config.yaml
n_layer: 13
d_model: 128
n_experts: 48
experts_per_token: 2
d_expert: 80
d_shared_expert: 64
activation: "swiglu"
moe_layers: [0, 1, 2, 3, 4, 5, 6, 7, 8, 9, 10, 11, 12]
router_score: "softmax"
normalize_top_k: false
routed_scale: 7.3
balance_loss: 0.00242
balance_bias: false
init_std_router: 0.0168
lr_router: 0.000826
n_head: 2
n_kv_head: 1
head_dim: 64
vocab_size: 8192
norm: "rmsnorm"
norm_place: "pre"
norm_eps: 1e-05
positions: "rope"
rope_base: 10000.0
rope_fraction: 0.5
qk_norm: false
attn_scale: 0.125
tie_embeddings: false
parallel_block: true
init: "uniform"
init_std_qkv: 0.0395
init_std_o: 0.0
init_std_up: 0.0395
init_std_down: 0.0
optimizer: "soap_variant"
lr: 0.00453
beta1: 0.95
beta2: 0.99
weight_decay: 0.085
lr_head: 0.00876
warmup_steps: 200
schedule: "wsd"
decay_fraction: 0.251
decay_shape: "linear"
final_lr_fraction: 0.0
batch_tokens: 65536
seq_len: 1024
doc_mask: false
train_tokens: 368800000
steps: 5628
dataset: "wikipedia_en"
Below are experts of layer 4 (counted from 0) of a mixture-of-experts language model. Rows are named router (the router's row for the expert), gate (a neuron's input weights, with its number), up (a neuron's input weights, with its number) and show model dimensions 0-127. Each number is 500 + 40 x the weight over its row's rms, rounded and kept within 0 to 999. Numbers have three digits each.
After each expert's rows: a language model's description of what the expert responds to. This comes from a sample of Wikipedia text that the model never trained on.

# expert 14
router:551491469540480526496448450476538511529612546439484546487500515498535549555533534408459517449576533491493481504467511547454559517506503456437543528534436518501547473506487496436535537500547451438478486539549477471468455451484465503542563519444459466485498534458463471537555583455484503500519539482504500524575508481519513506545450466495439566460449409548481399459471483470533508526498
gate0:478482558525496441514557437503407419499508437523537470471528506491486538503474472550536406558446462483486546546492469424545435481428507464546456520528460516475513554513504468527521480542447489515548512442439518548523532524542528490500491482498546532574511469550497499458514483486507490493467534460464477506555552580565424449451504525536467438592523605458480469501510508551505473479500
up0:464530528545515465519475520601548521511469556530516458504501467440479420494491486523520464471511453493504434524492508473515467497471493522474450508517453458471488533527466458502448511527507522512521481505439488561539495456527516573499449493522564514576552493494538499499438600445506478541577558561518532630457438488566502565467472485537546436557492581470424470471510511499560500517460
gate1:513566548474545437548560475551504494485449530502478454574464511457424584454556548498515426490382493471518510518470477487581470486511504525556466515444506568479516538526456497530468528564488519565452536455429528514476536495555497551483466437535498517459491483529478528515488453519425469578553497505518500511463451439505456522494527484545422495528533524454543471549497567467463509456489
up1:502541517594574538536550507484503514541508472493506454435509496516437520505515451526465540477582499462476476477499506498459442406466494494490497399532593452457466520544509515498503474420493478492476512454460480430478487470482523470458522437480504484495456509588440424469549601500443495474512539504511576504433478535486450540524528507444500515515490455430522535451520517450517416504522
It responds to: The word the in prose, month names like July or February, name pieces after a capital, and spaces before numbers.

# expert 27
router:553494469542480528497445446476537512528613548441482544486504514495534548554532536407463516448575529496495482504465511547455559517506506458437541527532435516500545474507485496435534536504548450439477484540545476469471455452482464498546564516444460466484500534459463473537556583454486501498518539481502500525572509480518511506544453465493437563462453403548481398456473480467532513525497
gate0:429553454497491500523466548506523475487487543510588509488493491505501444523498522514589441494486469495557493520528587506481497481541563536533451571479389513511520466557501542463516547454443558516436496505499565564524517545555522473494530484512555595510518439484585458469486529492451521499504502569539539523512495502498523428463505557512491486525546591463466502432496448459454520520574
up0:398455494492470460529463524492447588559486544482506536454429561472523503458596517466539492507480466506474547495522432478470537487591471615571518545545535492492480529531482508524517489523510513463529466490510436457523470470478552507481554506551427543562465496508512573490526490491545469494458470506549502444505529529471504474486536523488543394514483525502527513482456501516430557602516
gate1:517522554523508467445516503513508465454458504456549500507416520518503517531475506468518423518504477483469558485577470493557452488489522531478498503493495520488479521460527444542523506480476490485526555476450426581481619497502561496451511472506483561470474465575475554517479500459397440513482593509454539537522508527470433552490463590510424458539516488492457436457435455547557495453469
up1:529465526594527464547483451506512485488451460571503464506496552540476499571549473512425507500427560458500490533514539556484478510512497509540500564517566435461454472495521506545551419566534521511509471517452479534519412491529510449480625564519506563478550522541458464513540502473548548528554570437524508521467479513498497484468491475494523479431490500495562455473556474510449545569455
It responds to: Dollar signs before amounts, colons after credit labels like "Screenplay by:", and word-initial letters of names and places in tables.

# expert 28
router:475537496479495537568550592519523539441535516511472461548431530516479497515518463601543471504441491493519440510536475538527484519534461533526504455526398508519507557510435508506467478512505448554517434429451530523468510488483546470496418493514466509561575479453554521454440452530521535525486448465469488450484478499482574516492496492533483447546528537416460570526551582552501495557531
gate5:503538441476466505437493555468420419567518622457555460506486510505451471500528459461554484538495465506493528512531488445513545511499526545550505442485368483515471408486589446516570468490524509491503563545475462481526536574541478572449500434529517481527553449464541489474548522523451474491449447447511487545527514550520516560487470500505475528513510536497500541501497462477471464494504
up5:471550502536497507520601508505529558462461527511489507480529518557507466517481497427475556400541490394437441593495499509520501515517563432469515457492475420481524430482489526547503466457477445494535425497570480565535512480463501450519528513469522520474470515457511456498445450504542444425497547549537467518520513509509520526508455495481428541507494473519438430587437513506487536534531
gate6:552544515507484525503545483506452509481516516417542444489461472514497473458490543474528494513524500485456483365460474521475468412489380469462473480564452448489466432490499514492555498505502456478445487470479538514548554493520547521535531388465527438484522414528475516520572526547482497498486431498506526484523498536491469536487482549508557443549431416460529498470529567518554472498508
up6:539519613481420553561473496481485485548474526461557564481425441493441500486500527455529454561518467420506534426516465452492547424446485456471524486538466508504440546490519463497551481424548430523507505533463480486499558469469507471507542455442569490478535416522462476548477513552481505521577507491545515480568535510542473516442493490539475511503463512460543545528529493458550437484476
It responds to: Pieces inside verbs and nouns after a first syllable, such as ref-us-al, diff-ers, ad-ol-escents, ref-ine.

# expert 19
router:509470554455487436503534493424474516441472556516572478531466490495457547515492559572515503544531566492554495477575492469515551496594499494523459553572415495495474526477456509509449453457489532486521473472472537408494462465495522533514452502521537509491515486436491560536488525509398436476477400512472526484537478469463482515501560429458522505474512517476444545454574565540536552493495
gate0:495458498491505509440506493559429478473478568448527470532574491474523408470465527534460509525437488475447578432551486465536517508446479446437476522436497462536512414515407563535472496463541476520492493512493478460461524484495396452494529503509537538614567438513559472439505512439498482485483475536478415523507564517519453487545508535454540491506480465527528464514510469542486509485514
up0:532522537493551463533514491512459536558482563439520547501580559500529446512517531489541527475504465504530542437577505488542560509482488507455490541480528479524432518483498456535472533436492489458486558536505456443532529520515370464481510530503523556543484403535487403560558473462491436434494501522508488469526423467456443513473505541528494471500530516493484434444514428508435436462513
gate1:442485510555506474545488473456533561482560453479504500475506512475501622442453509554537461503549481515483533512530451507547514531489413520544419527579547531481475408474509546458457508498492579571470568448547524466547574511482451517467515498469439486548509518475496506458500560529572519533548454456541572511468493465508498463506536509474479552451549561441518542514527547511470495454485
up1:508534577547474446498471510496568503464545499571543559508451445522540496490515467558528491465424530534536514470479503501499544427489581434574525507555563499564481437523535527545511483539489557548538517539486476525532495516489512496546529554417474515517390559400499510558456553505505481511499482427486534457488550518457528506478507448513541520478499502448424549469489495471491548557540
It responds to: Word-internal pieces following an initial letter, especially M/m, e.g. m'all', m'ice', M'any', Chrom'os'ome; also well, high, However.

# expert 29
router:556497469542478530498444445475540514530613545445487549487502515500535551555530536407460517450577532492494485500468512544455557515508503456440544527534436516502546473507487496435534535500546451438480484540548475474471455455483462499545566519446461467485499536458461467536556583453485505499518538482502499523570508479517511504543452466495439564464450406549482398458472483468534513528495
gate1:490521540490499449487551502519489494402515560489563496507526521489465548493493502533542412574448445507482547524487517454530428440447479471539428454462518474495520474493474572445466566543408503571476554447513511506556529516493564546417528514518514552535485489574485477432437434526482481505513484521534469557510533537481463462425508544536490449522561509453518499494512569542529513453510
up1:542469484463452475486434544432534482541466576574519506565475488517436506466513527561432469505486532499455507469508545566447521520454560452519507551547541465553464535514508569509552485487550525517525457498433563500492529481489523499470562505502562531491495513542474410470500565502476535487560527525621480468500488486514471560528548451513613490575531517518479472439471530512469462479484
gate2:480477533533409468486506527479497515465511496485595424525494504491453484500411465492578439555477484491484551505481518476552453483451488499530457469527501444499475468428530570542493486493462536472457511476457505498519492552423513472501502527591524519551516490560508490426429556495520486511509574500520464548571516525537474510473493526540557490616545498442472552449526526538502479418578
up2:508522444467462526509494528586522470451458581416432475545490533528452496483499505538535494472494506434493545452433463482501514520456494479573542520454457525522488521513551474459591504537458619546424518475482515485494570523532538474465458420495509501541499466545524532519525508456503503435498482574491559587487459518501424489555480526495529473510563578492493580497468500458520492512530
It responds to: Pipes and dashes between cells in prize, roster and vocabulary tables, plus words like United, Southern, other, and stems like res.

# expert 11
router:554497466541479530496446446473538516528609548444487548488501513497534548553529539406458517450577534489492481506468511544454557517507505457441542528535434516500547474504486495436533534503547451438478484537550476472471457454485462499547565518445459466486501535457461472539556584453484505500518541485500497521570508477516515506544453466494438564464449405549481398462472483470535512527493
gate1:489470606491520478500494507508429483456511442536493483491528464502447523504463473561535439554477455522466516486470490434530423469444505420451424514471495431535472534459494523492482525477439474606409566457501500532513504486514523424510478528529546552552509465537483538427467516544495476520527513536541460518516489541439476500526534555510468470557574502417465471511551512514505462409490
up1:430464502479622525462489518500476544495499494560428539526431457487479557493517524482427539514512552451449512464499457463488476517533520475484491474429583464548460459504429486449457506432513472490486477479554466533476447584493542478496464532531522467470534488506452473517532572450447483502537449495468462513433484506575443613523559446504520526468479452479492425477483466532458512504469
gate2:449530511545450472457507525591419451497525456450532504558577428508462435435442477612517434536439378488487470514514496507583478519478477514516476469490453467552465478451508506508485474490452501513487500427507506435512503453480498483532480504500567553481441500496499482487439508572575480493508495452524468519417537481554444468509489552519493478556520559488490501474529533492525531467470
up2:487570514495401475473491432593465489430450468483514542472428499588525528502472566485528464520531527492479483536484497563459529546502553542527498455504467505524550529461490472525461520425530502493510475459449553470514525481484443547548549526513537503517478452495535486504456422499491504441444658485494480587447549438522505507515457472517524508581495537495532481523516513535520499448492
It responds to: Leading dashes of list items, pipes and semicolons separating table cells, and spelled counts like "nine"; also reporting verbs such as reported, noted.

# expert 9
router:553497468545480527494443448471539513526612544444485545487502515494534548557531537409461517450576535495492481504470514547456556517507504458439543525534436516502544476508485496439537534502547451438482484539546475470466458453484465497543565516445460466486500535455462472537557584455488502495517542480503498525573506480516515507551452463496436564461449407549483399460473483467532512528493
gate0:523536506512484514484605519536491519483437436536459458516493575434444475502502508539567473489452482489496499480473454489437504487413496382501472412505508468491479443513518546449472531483536483546553523467527486490535516486513510447485407490518438519543538514584552583500548440497477508547416530489484514530467506534408431491505483516531514503511526510439424485482481477516477529427475
up0:537518496465490466417485510531501441574517456473571478556544530525573455509573506488481498531526507533523466561485501499485565541454551567524534431508507485527430555596493491450536472494493472554570469459490559515541466491540587538457506488517493524450447539521486427500472497510519486533625466569562490508427448502584522462508483513494541466494527515497534444466535482491520501481479
gate1:516534510520445511490499458460541512441486523491460566527523464430508454507494415533541502524527516543439553588510446526475467467532472473498461484499540434464508506503535427523438475530497499553447483453409489536485546463517524548437466440503558411494484520521410544462489564561497558485491497490523591607444476531529475467459536505485462535497541502515521511483552490466533467451554
up1:474526539466527492427524533509526438459570507495469448528492573540510472474555501454439488511518519495474496476458490514466540459495443461506517504476489544506410602467561568472508524492492584523526519562526468447493559503470452503453468490459503551441472443489502495483529470492513508490602443552530472482612494454446477588479553502460470435483500465452489480500447574518468490530445
It responds to: Inner digits of years, addresses and figures, plus table pipes, quotation marks and unit symbols like ′, %, ft.

# expert 38
router:551494467544480528498446448476537514528613541442485549487503516497535547556532534406459519450579531492495486505467512546454557519508505456440542524532437517504548474506487496437536533500547451438477484538549475470471457453485463502544567520446461466487500535460464472538554583453484502502521539483505499525573504481516513507545449468496440562462450402547480397459471486468534513526498
gate5:416569525536540432564561545492521416498487474459553475565449541505510458441492479538546429519473534539465522496487522491497491434528511524426454548566519508516445454474473514459392489507428575542448514460541527494532542504605514506462495511536557544499455542457492446472503465566508492517518467466531516466482495465511437467486485521499455502435549494505490484498566507458451446504526
up5:507432542433516465463496518475563398519477590497498486450491533505477442495510434541515537471495446501506382551516500502520510532544476470487508493527526532473489526476471502512460565438455534478513482541460563510594606524443479455438534560445491460480505535462502502517454419451508525462460466524544484480539472439498491498560499531502464540509454478534519470510409536476548541487443
gate6:501531491449461487537515546455553466434535525501538446528470445403481570493468506495484454553437506543493524519472501497526455518490511519543416538515509458513376511508469568471502497483465532532520465480470433526515510503520452576394550513525501547572479594517448485456528427577520476483522574503534508525535500566496476501498490542549510446498499528519419497488504479529495432502454
up6:471535479472499494534448522577525525483493544547469460462432496525494505584500589488505503524479497459493496486515452546479511500454476512503572515523565502495571494532524542528494509566572533446427486546469518510506408436463479511548478534531501471514551477463422537492477513572461481478543538470448578469552465542444463521470494424519538552499550493441538438494476497525518541570392
It responds to: First pieces of split words and names after commas or articles, like comm in commits, Pr in Pratima, T in TAZ.

# expert 32
router:501534450532520457489479534471502495538510421506474469518486523501480483477468476530450456491448536560536550492538448473505454546537456541448501458458583562451553494463529473491506545571492505504532519425474553531508495578495497479495493503529481565468468471576499441427452435543564478471462493517515480485454455488518512467485417549512557379574549526444450531556448458491477447519463
gate0:488493525440477528424528472445461453486517413433492514523549519416517548491544453487494515502512554500530529474551537442502504494547521450445473529479539453533452532455515429475478562568522469487435535477560558489539500393515540519509532522485508517476488474506520479453439557519466479525466440457480490472540466453437494532492475502475446555479534460518379396506457499517461485455522
up0:529500499408418565461456487537475515532493409499498482440451455525465452491501541513513477522515474507518524443555540429519533508504552471488497538543488462572459482518515471496505628555520473524493472488535485486524497543485431457518483550507486466405556469531505476484460589451538518428478549461517546527514467506476534493474499481478477511540434571544500478510544569487430600508474
gate1:540496545433480515558562574454450484433500515474482454580449592426478460477480518527487505458574415505525545471534492531510468499532518439527514502492425444526463472495563530441498511474544484562497455543475457500538525554539553489501446434452573513501479476484450405467535541455479550499540453544501484510469494462490432458506463517539479463516535472487515541504573522531566483503473
up1:485529450493484572507537472550464566550452490444456514493483512562545398520487514517485535516565517460445494473525514583494514496472499457534491510527411502542437527515371545546529475524481496511476533494533494496547427442508402466473443438500460532572481451485542491524464465481489580465514500520517410479489471533474455558460510451475519538481473559512515475510477509549512478573508
It responds to: Suffix pieces ending verbs and nouns, like dep-ends, require-ments, frequ-ent, monitor-ing, and -ation, -ance endings.

# expert 46
router:554497469542478528495447448477538516529609549443483548485502511496536548556531537405462515447578533492492482505465512545454557515507505456439541524538434521502545474506486497438536533503546450439480483538547477472470455454482464499544565518444461466485499533459464469536554584455485503500519539482501497522572508482515512508546453465495438566463448408548480396460473485466532510527495
gate0:546485544539490489511558457532505397438475493430593504543495505410474524462508510480492469537363467569470502505458468450534520506489459491440446470497479463503469532482470541527479512464474573506460564436509574455531540520473520472497507546526475479473595513522519516473496422594524476474479480477442467522441481590514473537509526540556505462529490522473455524488501499485514533458484
up0:479509477528508481525549457534498431459508490496504490522579457532484511478407552528462521477502500491447543483484443523486546509452465464502494534458553512530464485502491442510513486493531464408493485504533433466502474481521475512496442547388538556505497572470425426514537481469481459477423524411476588561458573580496530517507543489479482542555447529567576469438514523499526474508527
gate1:511419503525493440496540525584464574466496459540551512518512593503419466541485522525551482561511440573466513518465502485523476474538447495498462478522497424446485539450558463442584462534438531554489533481459492482524579494517518412494479451489524538484485542563463490475470497607437525500491490490529447498463444506540480562521469475547519477550574531503522474495543484469519513549488
up1:484474557520438461414506493548478498488504497573600502438477497450498542543552461489463491485432519473545469488425535494540543476410444523513500437526495482570459536434466528551485469502477476452544534472391536540489538502506503502526519501516520466483514473519495570489541530578511461432454497545479498469488418467469454540542504509442571433509520427534519522560500472553518497468475
It responds to: Last digit of years in tables and taxonomy lists, like 1912 or 1911, plus common function words such as are, other, in.

# expert 13
router:553496468542480529496445449475537513531612545442484545487503515498535548553535536406460515449578533492494482505466512547454558516508507456439543527537437518504547472505484496438535534503549450438476484538545475471473457455482463501543563520445461465484501537459462473538555582453483504498518538484501499523570507481517513508545450465494437565462450406549483397461471482471533510527498
gate0:484418486385526466435460531519444532448503508495532494436556485480517453485453473471509431530541450464529551504509489462444497483548524532473498530410469462499476515457521490433502470479541419544472539544427541494483478541471532414452474473484516514506440526516540476500500526545538496451539550465549540528548504498515466502521548458461577478558517463547504556541433460534532468407467
up0:453526509466436473470479420525590496549499496500481462527518547549519531490452538494434502462562567558475396500455503511472478452488447451560525452615445479442492502521467506505497517519472592461491449467519498526498480512495461500457531535514443464525451490502527577512580539510570431497489461464519480492528472510545459473526494534508473508448486564488548436438516479498450592497485
gate1:490499549445484486459488541563557500431491497487496490492511409564468493427539568484506497518483490561451581518458562444478441482462516489555453483461508558477424525489495539472463415537427527502534525495499495486496536468546592562499577458499509528511461537481547528476438512481484415548528500512566569501455522523521492509498519556524466490528527493465473587460486560550504574478484
up1:538590503394474461484503437552557445493403565506531456493477482525547535455452458439510443483525516468529542475437475504501487510479434452535513480505463498510518427444470471494489499433496531530452527506518538483544501547473444437537407548502465518464489461507492536501573480518498481482480572507560518461559518501380507520501432514481513519523556537540510529476454481501529581523494
It responds to: Final digits in year lists such as 2011; 2017, sentence-initial He, commas in scores, and initial capitals of names like B, K.

# expert 12
router:553498468542480528495445447478538516529611545442483545484501516498534546554530536406462517446577533494493481504469511547454555515505506459439543529538438521504545472506488495438534534499548448438479484538548477471470456455481462501544564518445461465483499535458464470535555581452484503502517541481501496523572507483519513506545450464496438565460450406550481396460473483466536513526497
gate0:468479540499520459493518468532445498480457481508517489572519482540533508522518493564580408584481447503419572508450506431520438399446494472563380503509538497506469540478484538526490510490451489550473521464463510464471518510520524518521513445480555515513491510519473521436491485490424479541587499521574491517471508526451411471481512572496469401548537552452485481482492502525489523464512
up0:466508533532469520542538448544509526504488461471503532493523554558523595505513567485478508468460516456458459531513457509500531460491552505457503518512482569499480473403486436515515522501532507484546441522491488463535479561488462455505478525428520500511476441458684556515466527581480545517566451481503510561513462500473482493486433559483475494501545628513502504497491494489446478533538
gate1:485476539522529495517485492588480493482480461542527467468469453492473530498479494549555460573525418509470565481477456466584444416487520468528428501512494466503576456491499534506477483533455576538451558442530481529564500531521519515472519467523534550556520439517465555424495484499491428482518493514496491532551496475493477472464513575555454422495564490413476448534559545536434510439547
up1:414510443502500504526490469491504564510540547507536518455570468552522492512512519481516502490414592455505496552449535517471557550415517477467495471566441451483517543568522507470418530475463508469497453554445575524490527535445484559565482519515469487517535522505502421557481426531512441542510526398472500477517531453488533428519551439525534503522509475485486489469496506529447451422482
It responds to: Leading digits of years and numbers, especially 1 after in or a dash, plus footballer in nationality lists.

# expert 30
router:477497468445455489523525538445499527514426540534614575508389436496420509498456573469465553533578504457429516455544547477529475436523448524520507490437515474516430475530555544498477493485535515512549538461497529446519518604511464523499528495483559562566456426525486499500468558499498502503473517510457431453506518494493517530472545502460539497548471517512519521482474521501502502450425
gate0:470499453497575531511550545520508486486547491460463437501499496473468486513436466473524465533441543511511458445491512545525509553504478564522453423468497519501474476498509536504597478461495479585479571455497500507474501494468580496426521496517533497508564519500561461486449505487506542496580428561454381478505535498497489417480487448492483409528550434492567474508552478407520480488536
up0:518530542523502506538435578522531507473498498511563489511487452578514391572461520467509499495513510503525495502487553507490569444508530541554498527569493441540462587483554522488551447535519519495517581484529493542467473549461492494471507477462522541531451483484531501539504477548449467587496463537513523472455465551541471505441562572520508428453472457462497528442484491505448430618538
gate1:465519567518570502522513545498521482526447442488536563484501502446556527379500489534510436508546488519444499498507502493518545507492479561463469415510508532506543523545392559506571553547525497540513481429455567482476490491458501461477570520439491508481547416463502472471514502505548528492571487470545502507568486491450443489493470430527479557450466486460550511440536482581557518485485
up1:432521467495511499533498468472505448484575469487427481553526527524538533509502499420483516447514522487491454445499432534535585499475552501436488484498443476444570473467487458533465492535480511518471463465589399497476461464546536456557538466583480422522462486534498471506481507499512466441474517471468479435482511464521566501525465528536532438477486515516482469399589584526517474448465
It responds to: Word pieces inside names after a first letter or piece, like s in Osborne, der in Eder, ans in Sansovino.

# expert 6
router:553497467543479530496444447474539515530612545444484548487502515499534549556534536408459518450577533491495482503467513547453559515509507457438542525534435518502546472505486496438532535501546451437479484538547475473470456454485460503545565517444460466484499537459464469537557582454485506500519539484500498522570504481516515505544452466495438565464449408550479401459472481470534512526494
gate0:496483561487511435443563490557426485431490472486578481513465489489472499505441474553571423517491476470458516560452523446558450504480516546478439473488450456516512490471497527478506509552443579577479545398406478501530530527495542458449538497560543540531556508564517483462429532510498500484551504520526508512509519520524452504486535568515454501539558569442499524451515467476507547446497
up0:479425464501542530515543456537552484485483532544521456501534510505519508542569556472521484491543483511451509557477562504551532434459473533512514543431487532396536525520449550482542536519481464524473526487522502469506485529506424511446487496446510500441567533480447507503522469501473524540514472434532514410563571532523550384541507542479399534494520485479480534476529472449402535438500
gate1:513531510514439468503484444478501488502472553490550442497503484521444513453491504514573461572508474522535602530473505428535415461399543497535441515496557437499549449486464523445471456551487439529457577495448506473539482531583472519477509525443556484500513487514546501444476524558448465477510482559471487466534510512581481538500526541546524519435534523448481520536538549521501432451571
up1:553528521493458499420479464521462498486531451549534502502518428536465511561521550534408486542540519477514473518533499440474505444527496559501477511452565473504463492553474462518519425467496468528447487482495527497532514484523520480490582513460425520461494535529564516443498493492440482516427524500535488588347452479503491477501497527514404467556503508538471500565513549548445587514503
It responds to: Pipe separators and digits in election and sports results tables, number words like nine or five, and articles in prose.

# expert 36
router:552498468544482528497446446476537512527615545443486547485501516495534545555532537407460515448577532494491484507467512545453556517506504454441542526532439517503545476504485496435534535503547453440476483539547473468471458452485464499544566517444460466485500537458465469537558583452485500500521542481502495524574506480518511509547449465494437563462450406546481399459473484468531510523496
gate0:557506580533434513507498486499510513481482539458567551541538492525448502433458519556543478549511465495569540524485487478501429525477520440548473535467505436494488469434502504460474512545424538518491502456531495501492512515558514536500448565422433551556485476547518530467416560573501532470433462431542509513497475529549458475485513511564474470473512500519466442462479479551496388573541
up0:437541477480514513549532435447489521512483548471560572477439538452496455529416440422522532544533504540511505499527432499455494475494562493558458505568454514467484523485484504483435566498468509527519466490552479477471507523450478482513503534520541505453572531452479527486389465565454542566449522472557501542473499486483489555481482480511473498526508442557562562481503437457519405476426
gate1:526467526493448466541544506502496432503443437488533492479464516512529596440443479548585462516500442567470549528423461501527493495489564457495473459483471496555519524466502493518404560552429505544487505465513471585568531502565469449550451481489465513527522517573544475469477515552471437511441458499541521476544515507433489562538482523492462499536523491438498534443506533496511401529507
up1:502456513420474509504480528462531492501471539425428510462497534566503510509418543505526483550468557487499506480383546545466445476491503524475498525503540468422544454468544453545546577460470403485509440497435532536507583451485517508475437516402542500489465552430500480506449540461508484573520491462451553529520516473481531502546550457540494521480490494564527559492460484523492492472473
It responds to: Line breaks, the, that, one, his after periods or of, and pound signs or spaces before numbers.

# expert 34
router:555495466543478529497444445477539516529610549443485547485502516496533546556530533407462516448580534492493480504467514544453556517505504457440543524532433518501544474505486496437531533502547451442478482538547473469467458454485464499544566516445462468485499538458464471536558582454487505501518540482501496522572507481517516506547450463495436564465449408548480396460471487469532514524496
gate0:517497540422491451453406555536491469400525528515501499508448515468477480527497498565512452566476464496435514540423517475554446448499548483502438509494494435530493499488519551482449473516461558529444567472482441592520539525549509531511500449514513561487537467548551494462451479543477468534502476466540483541515496560476457470508467545519468449585578505395520518528544487536492546472519
up0:569526441558522497569550466491520449456526488551471469526488527536469456494475431498530499519502495510492504508482516479499451490448534459472500530501474466483451578483428584491496485553458495508419499592523522423544551455504498603401481552468507486508423523565481498474486510530558457469519396505463430412487509551476464489509482512514506467516513524487509478457511507484603450515499
gate1:615475511487469438500499426552508432468464478482530435508547449459500523474435538562538445544492441433483535527484556481500413471419574553538424524487525458507540532475510554479460505542452524488479511479444485524493540537572535533487492457513552456484500493533588472452448503488437512509521572474477565534475536540539451472459526560496511510515504483433474522469499487474527496456536
up1:542553546526490545451548514527498512507499627470405536482574501591548416535554500476562519499446575555543500500468504417551492565496468564526513451584497496515559495507558490481490474496503442505482484451522521498469497473549463494497477512472517552505561484524546561523499523531448515584468499549553476453461466442552545462530505482541509490464512493503497473513530523494460533503417
It responds to: First digits of years and list numbers at line starts, such as 2000 or 21., plus in before dates and prefixes like inter.

# expert 10
router:555496467542477528494446451479538513531612546444484548487502515498535549555532537406457517450576532494492481503470512547455556515506507461440542528535437520501543475507486496438537533501547450438479484542548475469471457453482462499544564518444462464484500534459463469536557583455482504503517540477501499522575506482517514503545453466495440567461448404550482397463471482468533509526495
gate0:517526493470501487463436496572481497523511490533503434532468536563484548481482468554564474532483425508432480574541596490503468532460484414495475542504437520560460509471492515499500385443476516463470501522460532518568467509545541553476602498513537461530457471496521482485448526505371491417522530458516524554488446535519453471495479510472458471545522545473547500495515482476538471514546
up0:529472433518513482500442525450511442494506539513591555492546481462504537506434558566506550470493542451519481528446541528512481521540484461485516549589535540569413479504522535544470402466499488501501536530536439480530490545508507485444520490495495426545492541486413483490527504469473502394446520507502540558483526520450436499484519549447584485529533474492462499572526473576464452465510
gate1:495512553535531452460513514475452501473472553512505492492525517539468525455406451586531419538501435512502539532492465438509452422439503492485431483451539495542536544470469542474467537517460545530468551373420478530522514540522519484500508490577554439549573445495511531452495550446468479540550493508481465493530535486498475513459458588498516422544552497443482504461509514489511493467468
up1:504538505494536450520586513505511529447433442513474528523519615500498441516538471496477528498437537529456422496505532454524485461574469499417522469487529480515485529514525478450512463507528453502457496508484536560529461483532457533537464462443587547510425543437519555524517478480436411439458518413453484526486548490527528499546577472550493511460478495453478469475526503447550537482427
It responds to: Digits inside minor-planet catalog numbers, especially 1 and 6, table divider rows, and commas separating items in lists of names.

# expert 4
router:488539453550499471450539417559473551474464541496476450417535491533565411465511451550468533534486464472416513469422481510466450514441544514518504463499609506458476520448507467548522493492472537495497453443448544545467506474459547472518487507528495499570473511572554485512489467482503464551477547546504494571465480547519530484492510587517544483431516549527460522573436448468460493475506
gate0:590506404539570502524510453482544490479556557579490458487447515425498539465489533542452496492529530500447518439516582536504447489459485521491509486541535439464530518478449472473537471507472493533520431487403568478492556481527496497470572511484523542560452464609522481452496462515444506453498500516462538539540489564515480395522502473521522489522545486449480565499497527440488462496527
up0:488404527498562547503520482503455533519503403533501491490523491526489514542532534524448472510476527479430466531484435418479533479548492500483459507480534534494392493494631493431493462516435562439494441518455503451557478509500493463511530522471468457476544614467473515523482499552544545443542506454559421525519505588530555477514525461504478516507572506486511482514489503522554532496496
gate1:435500540511492516515501539433445512518460496463485464470583568496507544559532504450546476425498423621485472510481386559480527496470512552475520448557471525447498501522455543509508481500511474458415492509481522514511542436446556496519533473488526473520464488504446475512537564537521468492538460467533563521509572472484541473537463557544443492487559443546547485501478442435539524442488
up1:524632472571555507455613545519517450484561490530539478525497518548464502515492486523547479490512464468559538438519436520493495550528548517543523430498500502420509455553473531511488547525479475530569469529460478521493473510460500542474487488545561487507535459519529512494569461498482428608503502589460422500486512485512525561519493519538516487543534466562473501522549563519531441496559
It responds to: Word pieces inside proper names and surnames, often after Le, Re, De, St, such as Deuchar, Head, Eirik, Universal.

# expert 2
router:555497470544478528493443446471540514530614544443482547487505513496535546552533536406459517449575534493490483504469514545455556519505505457442543527536437518501546476504485495440536535501547448437479484540547477472470459456481464499544565518447458466485501533457462470537557582454485504499514542482501499525570506481518514506548450464496437564463451407550480399461472482468533509526492
gate0:547539449418430452563536461484509484425498483518514415517494479553489490506532449467548487498488469478529466492414475422526461505488540512501490461475546418549520530479558528493484506561452464485520520546515446508560542559490475455468535476475469577540455519456534502526436520576494499560515476560566513387512527487501503529559573533500430495423502470457519529492493457457513529495524
up0:569559537523543481425539538467466485576482450495512520499460402492534533431547522523501527475497573470447525520461506500509517501509467621460517505477489459491520497514539481500500501487483549474546492491429550458547525414566483479530485487558507534553542536491488495481586477425560504527461490551464463572524505565590440496441454491529483523526497498475473403434520494481478495480479
gate1:420539514516532490548509522501465463470491478460480485493484573591487415541450516502440510550473489482500475548505466480485455485525523484496474511457513456482493512500471493497471513533524508562483543514485474441536534534563421526551581516488516554538438468583467529524498530443581442590471384451492507507498568518422489481523480484515422436569498496534582476472540524481459486514464
up1:549495490578490542534510461461463554496522518499524546542497454497529490407509509454488510463424506565473520638541466450452538527470498534555491556455475505530498511446484525490492449481502492492551539458477551539543445460406457532486531535452489499475420451499423398464495435448550487514499534472511558522483479453555518484464486535501499498431515538534498481564485480536561484472461
It responds to: Table digits such as the 0 in years, capital word starts like D, H, I, K, and dollar signs in math text; no clear shared theme.